Weights of a small mixture-of-experts language model, trained from scratch on English Wikipedia.
Size: vocabulary 32000, 53.2M parameters.
Experts: 16 experts in each of 14 layers, 224 ReGLU neurons an expert, 2 picks a token, a softmax router.
Training: a variant of Muon for the experts, 300M tokens.
Below are experts of layer 3 (counted from 0) of a mixture-of-experts language model. Rows are named router (the router's row for the expert) and show model dimensions 0-191. Each number is 500 + 50 x the weight over its row's rms, rounded and kept within 0 to 999. Numbers have three digits each.
After each expert's rows: "comes before" lists some tokens at least twice as common just after its tokens as in all text. This comes from a sample of Wikipedia text that the model never trained on. Tokens count by the router's weight.

# expert 0
router:483527529572502460582551500423521432527558510442382517524552391510481464496523488619566497571472511494474464586545461442455586521554478447462463496553462605475557545432466527443466497428543527419439513566550516517434548562536464554524478509471529523429534652501469541571454441565504493541576483494602455488429546478514458478501533440511512584546499486502517494434476488489505523505451553500539502501539457519626527521571453510492520518456430509471496538480595479482495472427380489473496480523572527460419472560430511568536548509534545578420553591465556463495441609422542476391
comes before: " the", " a", " his", " an", " their", " \""

# expert 15
router:543552496510476567470466431564575472574414524543575475555522524414482564502469575603486562557447484541421513482428532621604592473496485540441415471501559452470552406586509478458503481541422470424450534523471516499449483452468475543559434556516527477469477509609463574476622429489554548543454522563472456516589550494492541505490525497430538571488533524496490386479434585520526429494504466501494459617386446456531546513524469568550554528477528441502466530457453454405499545509566430479444510566473487516561536491487513509462430469460510468513473392494566412542434468466494480488
comes before: " and", ",", ".", " of", " in", " which"

# expert 8
router:549507506399511502456458512415552529500444414501589416547465500508468554460534478479418513507457542475427553495441536584494570459455568521565457468548458474539502462583529442476477561490491503435475449518515520472441509491542453558489499461414472482497543420500543482546446529514419431562545579496482543491641469516475453555483513507493459460484457403442503426433580556534445470510433518457454561494497563512418544519511620613503540450498523473486577523486403526406479571560471479549398472493421557454557645501533524555515460507438442468520503386565422541495452509562544519433
comes before: ".", ",", " of", "s", " in", " and"

# expert 13
router:489508481484475394471433579512469473460512485520519531521502558495476497503479458518479430478585501542502504490451428452544403469509563490478574518406456520546530593413549490423499456523483499512591499456491514513579478485485548501475452525481444565489397536549533546528577485570611505530499446448496483484623429516432491423485452420503462394391448427475437555402475506593537530472484553543545411610518539549582509465507455441463456520386516490494503468418598519449442451504486485516573518486569518597579526591555475518512543490577491486530499501453396528428578513442484553446
comes before: "\n", "-", "|", " The", " ", " In"

# expert 7
router:584518557594515511520485500459516484532538498567510547465451479546471437497552487434437562517471439513569437415500572503537472579453539508512487494492495518462442609480469505472563443429539594516516446494564403534470574474490489503488432405467397433563502432422486429497357494566480463562523534508391528455471423423495512533523474522513493519485572532484567572508526571413521439507532575442508598381473480419482574486454490415569566457464596554504414428506518450521494529410528489518480552465500476479479518466520504488521513575489502456424520497442527543477420405389460438492
comes before: " |", ":", ";", " by", ")", " 1"

# expert 4
router:436421534555469532508343420474504561421519576492467434503497545429483496614594534455466514454491536471522429474511502523560413420578583459537593550489504413509533520515474584526508520485522435578481470451493437486558528420563462537464539572537444537533471461463540421550471485434577541445516536544560560452457517552536578546423502467479547410537532520480488469528470513610509521543464466490564528514431553517421430520423537535417524484560533371456444423442518497593473560476402439457453514447481432429521511532495518552480520447569515525464525474415531572534522497494507488501
comes before: " |", ")", ";", "th", ":", " m"

# expert 3
router:438473479553565491522552578564627505512546533506509428485461531510510555382486488500512531504480448540454519532488515469443475581496456554476436360580498516532474448531405454495570551461483511582540526459533447497431450543472533386494529547487490453504508573437478572586535486510511495541506517433489511453569546562537418516455529586510479573571613462454510484545575438502513411514546504552520523458551481414518457489596452521521545482508471520513572439600606489435467481507449601509574530513499550503485405520485500521463503537502452473526373557443447624417455543444438454531
comes before: " the", " a", " to", " in", " his", " an"

# expert 2
router:469481424585477451447465554465438526566603460554482480471417502518555484571531526430418398375457499546455454407482522500528448502535492534504496459408503418473467482517543488472453437482546538468547411540483491516510512539506522366483438505490486411394427508579531465439437478477455573444464521479489509514525476528554542557570476434519508464542547506487547457521597489572529552502458423499488389397573502485539492505458550446437525533468432542550495487548578467393486529621442489551535543556476467468469467598527463509456622538538491540560519485521526537449560477588551476577
comes before: "\n", " ", " 0", " 1", " 2", " 3"